Weights of a small mixture-of-experts language model, trained from scratch on English Wikipedia.
Size: 12 layers, vocabulary 32768.
Experts: 64 experts in each of 12 layers, 32 SwiGLU neurons an expert, 4 picks a token, a softmax router, a shared expert of 64 neurons.
Training: a variant of Adam for the experts, 206M tokens, 6272 steps.
Below are experts of layer 4 (counted from 0) of a mixture-of-experts language model. Rows are named router (the router's row for the expert) and show model dimensions 128-255. Each number is 128 + 24 x the weight over its row's rms, rounded and kept within 0 to 255. Numbers have three digits each.
After each expert's rows: a language model's description of what the expert responds to. This comes from a sample of Wikipedia text that the model never trained on.

# expert 23
router:101143178148123133111134130136118163167161113103095128112125111138143152114125126094120090108101115143126125143121120082131119109143142128138143129119137132171155137131105165113100092178147126102117151145102162113173107153112108124147162152155116146137159100128155164116107112159133137131136090140136149096161142081111117150112104125141144107129116180128162164125102120122121126099078
What it handles: Possessed kinship nouns. Nouns right after his, her or their, mostly family relations and own, plus of after title nouns: his wife, her husband, his way.

# expert 33
router:155102126087113107121110111120101116097144098172125103122150154113169087123131074129131079153130105132105098114124123128134127124136118157094120128117123132124105124115119155101140112142134131147191131168159169116170138111164123112136113155128059096121149124177115124106084104133121127134151120152108160111164178078097166189114135125108095147124129123128185103104074122111122172116131
What it handles: Table separators, name pieces. Table pipes, semicolons and commas in sports and election tables, plus inner letters of Slavic or rare words like V-l-achs, Comm-od-ores.

# expert 4
router:144130159128155132181146182131138177115099102119069156114150138166131130140144135124127155134164105134152126100144139091147098134142095172107127107161136108100126149128139108106088179149126104107141167118124121126141096142105103115155137136091121104148100145146126138128113106132115149142170112093124107142133135150163147128130146100137091144128170089128117115144112123163177131077128
What it handles: Spatial/positional nouns. Nouns of position or rank such as back, head, front, center, top, lead, base and point, often followed by of.

# expert 35
router:165122117126124115151114134109129113094159152128155134112120071112149153130118146133098128173105181099142121126132107115138124168122102173156121144130131136164086116139124184088125175120107141107116110141135130142140091114143212115128128150132157118156131099125112129096170163130117172091086124158136120151110128129120114154153096162135112124156072151135127123112109106176106123160118
What it handles: Mid-sentence clause links. Conjunctions and linking words after a comma, semicolon or and, joining clauses mid-sentence: ; while, although, but, including, due to.

# expert 59
router:190140143078101125126154100131122112137124141114123128168127152131121175146130120110154177161140140096123157146147117139096138147128107175119170129154122128095113132151147105146120143124130132129149126116146110095120112172159157125135114140162104132111137136161098133095146125127152126129130159163113107102092082108087147139167102089113151106108128095143144112181126131162149106094142
What it handles: Predicate head nouns. Head nouns and participles after the, was or is in predicates, usually followed by of: the remnants, the consequences, was inducted, was born.

# expert 57
router:123107105135140127131113125113124111164142147149162127117159147146091107114155085085141123174118146133081116108135066157109118120088151118153137121157113091145151157119142103103150086122112144136151085088119104109121121122145123169098117177177101165111154143124121132151119124095164127187098091125106130125179124148092111142112164175133117134103118106099134109092100134141094150133103
What it handles: Word pieces after p. Second pieces of words beginning with p or P, such as p-at-tern, p-s-icoanalisi, p-t-armigan; also parliament and war terms, and spaces in lists.

# expert 20
router:136146126102126144111132095092100137092159141120085095159132126128092180138130103097146126123102142138152115134182143167146189090108136103175137156147070123156173153093127104107170143146129083156139149083140135146123113169162132098098106149121116141112129139137144129116151112089144121125127138121128099111116119148078135091143097136100120111144098153137160076158140117141142135134136
What it handles: Word starts after quotes. First piece of a word right after an opening quote or copula (th, h, a), ordinal suffixes th/rd, verbs like went, go.

# expert 8
router:108127135152110144170120147106165112089105147140092128115148092120153099145191152100109149159115141108125123103110121103127176114127116094157075152140117164158118094126136082116116129111136142167123106118173130193138129122063148130122109085101148147146109114173130121109093141114120139128141156140159117091141140132149089107123159148138139134124095143168125143136120171113134128143157
What it handles: Indefinite article, size, tables. Indefinite a/an, sentence-opening They/There/He, digits inside codes and tables, table separator rows, and long after measurements in species descriptions.

# expert 25
router:155106093133124135127168100200122114093125139138096077119128134087133134160099134131115165122116168107148102127156124100139139120128137168140108168108135110122105119157148128097167125130106135106088114078113141104107133115131149131069116115122149165169111109116122082123087151081109110143114135143136127118124080153148126105129100144147097141139105137120098136087116127153122118149129
What it handles: Of and the. Function words, mainly "of" and "the", after quantifiers or nouns, such as "many of his", "issues of identity", "as such, the".

# expert 40
router:123132075131177163130185127134119140092118113165112125094102145093126137106120104138128134118174093159117119180126130093124135140137101138098127148132132085179103132138113158127148144131126107110058090121092148168114158117126113133128145151098161127137086143108107091120144170092135115139132137104125126154162111117103117145138163120130117154074123117115104131134152117080163105065104
What it handles: Name and word fragments. Subword pieces completing proper names and words after initial letters, such as Tri-est-ina, Cal State, col-um-ella, bel-ted.

# expert 2
router:123097148125134123161132129125118129143101132144111079112167157156110145137153112161120091122126108135122076119151132176151187151127197113097128124118124155152152116098085135169136104127147115142115155113107178132090150136102105092087124105108102161132105128115147114112091125150131112103146113113098125142150154154099130113121083145124096115157124106108141123115155158159152110156130
What it handles: Determiners after prepositions. Articles and possessive determiners like the, a, his, their, often after of/in/on, plus other in each other.

# expert 16
router:122091082122115102141142102087125088151180066095145104101113079155105149143132129141122086126090129087116146121152147127112147140089141098169124134097133136131131101068086114150103081082114131173117149127151111112141121153129145116110113159144126128146106118126146185115096150139108124093135165123116142165132145169128140099121105128129113111148102132125154117137132157154153103134144
What it handles: Copulas and quote openers. Auxiliary verbs after pronouns, such as was, is, had, were, been, plus colons and opening quotes introducing titles or speech.

# expert 36
router:173157103084146077125146082151081148124175114118154164131150134165156127110127120118145173164147157105147145130159106199105111137111113133094161139110129138159110112127126177115142191161119149062133117090127127118124123130116140159137113148139118125118152123145120092121127086184180140136119129137129124107139133150125125100160140126132148116123129119153118130126075169117137177095155
What it handles: Prepositions and location nouns. Prepositions like in, at, on, near, and place nouns after "the" such as part, centre, west, island, held.

# expert 31
router:134124187147090146149100144093125122166107143147073136137152167119118137089087135099160123117141167138109163145156123119160122098095143085124134148111139129171117127136170115115104140168153121103161119139123104091142115161106109143136088110164131129105161091124156108116135121120129108122172136141174113146120085136134086127136123129101092115105155115113086160120135133140189135146105
What it handles: Table cells and results. Cells in sports, election and geography tables, such as scores, percentages, Tied, Advance, coordinate digits, plus lone "=" heading markers.

# expert 38
router:155093093144129144143109151160148143159161111135168106177132158124105127161148117095134157110146098140143140144103146135149147139109096096110142133172161125093108140122153140137149102097137161159119105111140134142139149160115099109103157086137115126103161102162129129126145121117096144125147073142084117095170136125108151149103144113096121116122115103112086139138147146100106057122120
What it handles: Counting words and ordinals. Number words three, four, several after another count or ordinal, nouns like time, place after last/third, and mid-number digits.

# expert 11
router:093166113143112150074135075113138068105109095129141142123140144119139128158149139134122105117153115177141174098117102092099160163135100145147140107098143129072079151116102094129119131111106152172123109154125159119131156116124183123128130128139085179120086112087146111143168155085158117114130142117097153132087125151158135139137146137108121155090134103115148156092137114119158093102100
What it handles: Proper-name continuations. Later words or pieces of proper names and nationality or team terms, in sports and biography lists: United States, American League, Yusef.

# expert 15
router:143188187088106123117141108106126169108151159103137126187146151122130124114136094099119153154111152099118123114191159142167167124112142148107174116151116132134128126081124121103139147166123088143102135098119158137103101165104142144138148140152115140114130138140146128106129097118131148133110135092137098156138069115134128126144117131123137133095128122122124109153122151129131119098124
What it handles: Predicate nouns, participles. Words right after was/were/a, like part, place, number, played, represented, launched, usually followed by of, in or by; also table digits.

# expert 37
router:101144133124132105129169180118134142133120072101147160084127102164108171161116162154105079099113096151144144154176145116168150137123143122170145149126121119151146127095135091149090088127119130154140164095182149150141148178117160094151123131134132177132113129114131175130094131111130086086172140106118107121130129157155114092139107115142127183136130103121147143109155121144154112135108
What it handles: Subject pronouns in clauses. Subject pronouns starting relative or subordinate clauses, such as he, they, she, after that, which or a noun.

# expert 41
router:088140109148103117113103135116087116139105104145096155124137165092126158101098143140141124109128158134146159099139113136175090093097137107107144162151109166094127141163146109109083108129121093165102108111117171092055173113102156148135137086089116164142117145135171155143112127121157103088141140122146173146110099086171113131139096109142144097102126134093103126136130144119115145093143
What it handles: Quotes and table punctuation. Quotation marks, parentheses, percent signs, slashes, spaces and digits in headings, nicknames and tables: Frank "Jelly", == Literature ==, %.

# expert 26
router:133128140100081158128144151094134164143094118080102137175154155102113123121120114156134167172124106134090167073136129088097090152131111136094164120156138081101186109125119139106060121103127179092131116126144163098129112137126084123159102106149156109141115142123122121096115101130123112130151140104099110124162117125125175118103154126154168158142186106145129114123112114108128171128132
What it handles: Sentence-ending periods. Full stops ending sentences or abbreviations like No., Inc., Cap., plus )., "., en dashes in scores, and section headings.

# expert 19
router:104181122100156143151131117118179127148108126119094143075120170113125127156101151120139139127160081165169135144070188108139134123115147084115130120129189140139119118120137164160137124121163142121112133143119127151128151139166130145117162117153116097128159105088169112141144071117149136108135113102129163112143084109115096160143115116112155146135143129126103123157165114100136115129166
What it handles: Section heading starts. Wiki heading markers (==, ===) and the first word of a heading, such as Family, Personal, NFL, plus year digits after months.

# expert 29
router:130096111115141135154137147112184139144101149124083113109128153110126127151131122164154107106133071131132073152121200113150124089131100062142141116122133129143167134124123148147120103132161095142107150128145176144089138149131104155111143115104155122136146154102123124146096135132130147140134114134165096137148127161140113092087133140138129108178125159121107098131178114131141148137178
What it handles: Determiners after verbs. Articles and possessive determiners right after a verb or preposition, opening a noun phrase: thrust his, built a, turned its.

# expert 28
router:102107154114092121089082103129145160095142110108160122114089131108159163179139178137123126126118118129126108148143110147130158142118162131124111132186122158183130152119147114139122169103123122152149186095142130127113126147134163149145139096129165171102103105113163123116179168130153129113116146146147116110074184139152148156133150143138159135127098125134121146126151169140132137120123
What it handles: Coordinating conjunctions. Conjunctions and, or, but after commas, especially or introducing alternative names, plus digits inside number lists.

# expert 27
router:145136107111116155105096093110131113117126130123104154115153134116124157107096116085128140134143140145090119106138145100101162156143150159154159147169139097185152135142141114091085123155102152106171105143143110117123113134151136141096152167081132163119143179109080159154080111141149172156127122135096159146147133078128111186107131134119106139067113156118134112115149154145159135101121
What it handles: Surname inner syllables. Inner word pieces after a capital letter in Indian and other foreign surnames and titles, such as Bh-os-le, Bh-ans-ali, C-os-grove; also spaces and plus signs.

# expert 55
router:116142147125096096134140123104100105106164165158107108142097140138132155141123106095154116145082193101103164137176115165102124180096133100163150139105084124118128146142106143105156172118174110106128159122175110143150110157175146118139104134147098128113122123106109165113144157096121134158147125155108085159115139152114108140140082126126099078143107139096179150138089089164097135126138
What it handles: Copula and superlatives. Words after "to" or "is" in predicates, such as be, been, being, first, most, only, one, as in "to be married".

# expert 12
router:119174114123159104133131078113083121149109088088155172148113078133150128113139148167117122134163119114188138155106131140116116113150134141110154096106123150099152106137129144157108082113159130134114113127094128103159130113101132138118085105158108108139115154073127114098166180131138095143118126117105126128125102136149123127175171153099155104104117159128084096148152127095151118151114
What it handles: Separators in lists, tables. Hyphens, spaces, slashes and pipes separating items in tables, scores and infobox lists, plus road prefixes like U, SH, Avenue.

# expert 56
router:108088122098121102120142120100141145151139091087166182130099156118136162151123150129153147161103178093173105155138143143135089120176144144106146138135110133092127164157105090121089174082157152140173146162125143140110102096143162131140126135140117134114133108122143132129162117112108109095176162173139079125138139136135101111130120172123164120155105102122085174104114142111174112128107
What it handles: Conjunctions and relative pronouns. Clause linkers and, which, who, where, or, but, especially and ending a comma list like install, operate, maintain, and.

# expert 49
router:118177134126123068133129172124133155107092185147125146103125145138174152087119082091128138162114130147123144123112106154128132121146129142105157096114128108151121120116139159127142121133141123113095151192163090165135103136124143120134106133129107114110149160115086125143101137144138138156101138128128125202117152111160137168126138144129097147116113152120123135115143197097146162101084
What it handles: Name pieces, table blanks. Pieces inside personal names and words, such as Ne-el-u, O-mer-o, she-pher-ds, plus blank or numeric cells in squad and election tables.

# expert 6
router:117128142161166112172134107136189092130095152118128120129112115121109161143149176201098095094157088103117105141109171151153124122173100123115084111106149140125144142158108110176141115124145110133106166180109161157116149142114150119110100094154139119118111164128105094100141183121107127186081161137144092176094096145119123066108117133118127112181105129143157130105171104146146104136148
What it handles: Articles and nationality words. Mostly "the", "The", "a", "an" before noun phrases, plus nationality adjectives (Italian, American) and table pipes in lists.

# expert 46
router:117094117173108120114109106111138142109111135168076130104135144132156047142119138150161121131173106164135141135148101091148116077132116114152140114115115162115137097161128109145097161136149127132147125120135130129134132102107088162155131125137176104120107110127159090146138124157149096108147125135191151113130108148147130120115156124143160130119130138130096113129167138103159142149095
What it handles: Section headings and spacing. Spaces, heading markers (===), and line-break punctuation at section boundaries, especially election headings and notes after tables.

# expert 9
router:135175109108160115130122144104092125144144120102127106126128109114116137131075186090123163096143121090145152149081160104091130111120109166146148108117126126124130139135172133144110106114166144131108141114110056110134119090117130137124109134142132115104148142105170127143153132142168106098104123173170172121104172136139118143127187159152135162117122151096100101088152163104131141176091
What it handles: Name-ending syllables. Final word pieces of personal and place names, often South Asian, Slavic or Japanese, such as Sik-k-im, Rust-y, -ović, -ullah.

# expert 21
router:147132160123126121143100171125096127144085139140125086121164136133126134093118139132174139146123124156137141119160150110112128134121128137116116174096107096110147155133105115079143129162129098085106094119135142129082144096142110153137156113070114143159119152120143140128087181150160130122146150147114141140173104135164128164120189129143123119118170149121104154103157109143132160104105
What it handles: Agent and adjective suffixes. Suffixes ending words, mostly -ist, -ant, -ary, -ate, as in zoolog-ist, keyboard-ist, semi-final-ist; also leading digits of table numbers.

# expert 48
router:119131136154170121156107152121095125123128172140144120108071139142134126144113129150134124176137108117114111150098143132127142114134147143102113126137101131129092153128116117129153105141169091116143122115104132128132174134131134143155109135159113118131149109107097142144139185105151155148125126107132114125134089137151141136116137101144135112116092090105129125096122100191114139140065
What it handles: Mid-word fragments. Inner and final subword pieces of words and names, like ile in underprivileged, York, Angeles, ski, plus year digits.

# expert 47
router:095113139121110113118075137122117169130156134137127125092155153152128102107104113109103156134097129129095119070109103098114117134159174121143139137123108161111144102115128093104100105115107123164143117152132178121153101120152096157124146103103166138120104096149124143106089091125083149121167107098163151127158174118123129119115088124141136172135162153150136119113083121159103134138136
What it handles: Commas after noun phrases. Commas closing a sentence-initial noun phrase, plus was, is and include verbs after subjects: The longest home run, ; His brothers include.

# expert 18
router:083152106140128102091120113111141121120098105131156174128159123136107118153156127140119091115145110158134113155132114168092089141098155092136174108120135099120106152126134122119085121128139145154118165145132159154140084129073147110128121133115157128095108124148130147132114095138125123116156131093158145120138132174129150110098126131170092158123171106115119135085174105097138121122095
What it handles: Nationality and institution names. Words following national or organizational adjectives, like Post, General, Liberal, League; also subject pronoun "he" and "and" in biographies.

# expert 34
router:121161124112162156107154121116156161135151155116158106129114098126102154105094140085161106109120144147116132160124137130132115129099130169167135119140137100146148138103110162133090105141119099142091104117106108131132122163148136101125147149096158169084157161127154138139141092124134126124108109139125158138097132089110119138125113139147121170097079163111130103136173149108126086086106
What it handles: Word-internal pieces and kin. Mid-word fragments of foreign or rare names (Aux-ilium, Aali-yah), digits in tables, and kinship nouns like father, mother, wife.

# expert 1
router:152129145121128141118070101101116108101111092141147139181122153146103137130158083135110105135136148121127153105111090130119103125089177116103118161136170152092141109161139067144122095149108128132136110165073128088090155097146169166103119102126106110129157081148154129099082103142133059107121157094161142130103093135092104130140117115146129107115136148080115085117117138112083128132139
What it handles: Heading and list punctuation. Punctuation ending a heading item or list number, such as colons, periods, closing parentheses and table pipes, as in "1." or "(2022)".

# expert 44
router:146105109120130136120157139122107153136131095152162134170145111094110100132128145079148183139148134125118078100092180142125127104131096104129134135152134074087127141098149141118183086102095133163154076134091118112119117099139129129115109127126151146149173089145137132140125107152104122118111099151112123102179098100106133108115158142148142113120110062132128157082180087094114131181143
What it handles: Verb endings and word middles. Past-tense and derivational suffixes like ated, ized, led, ed, end in splendid, plus verbs such as sold, scored.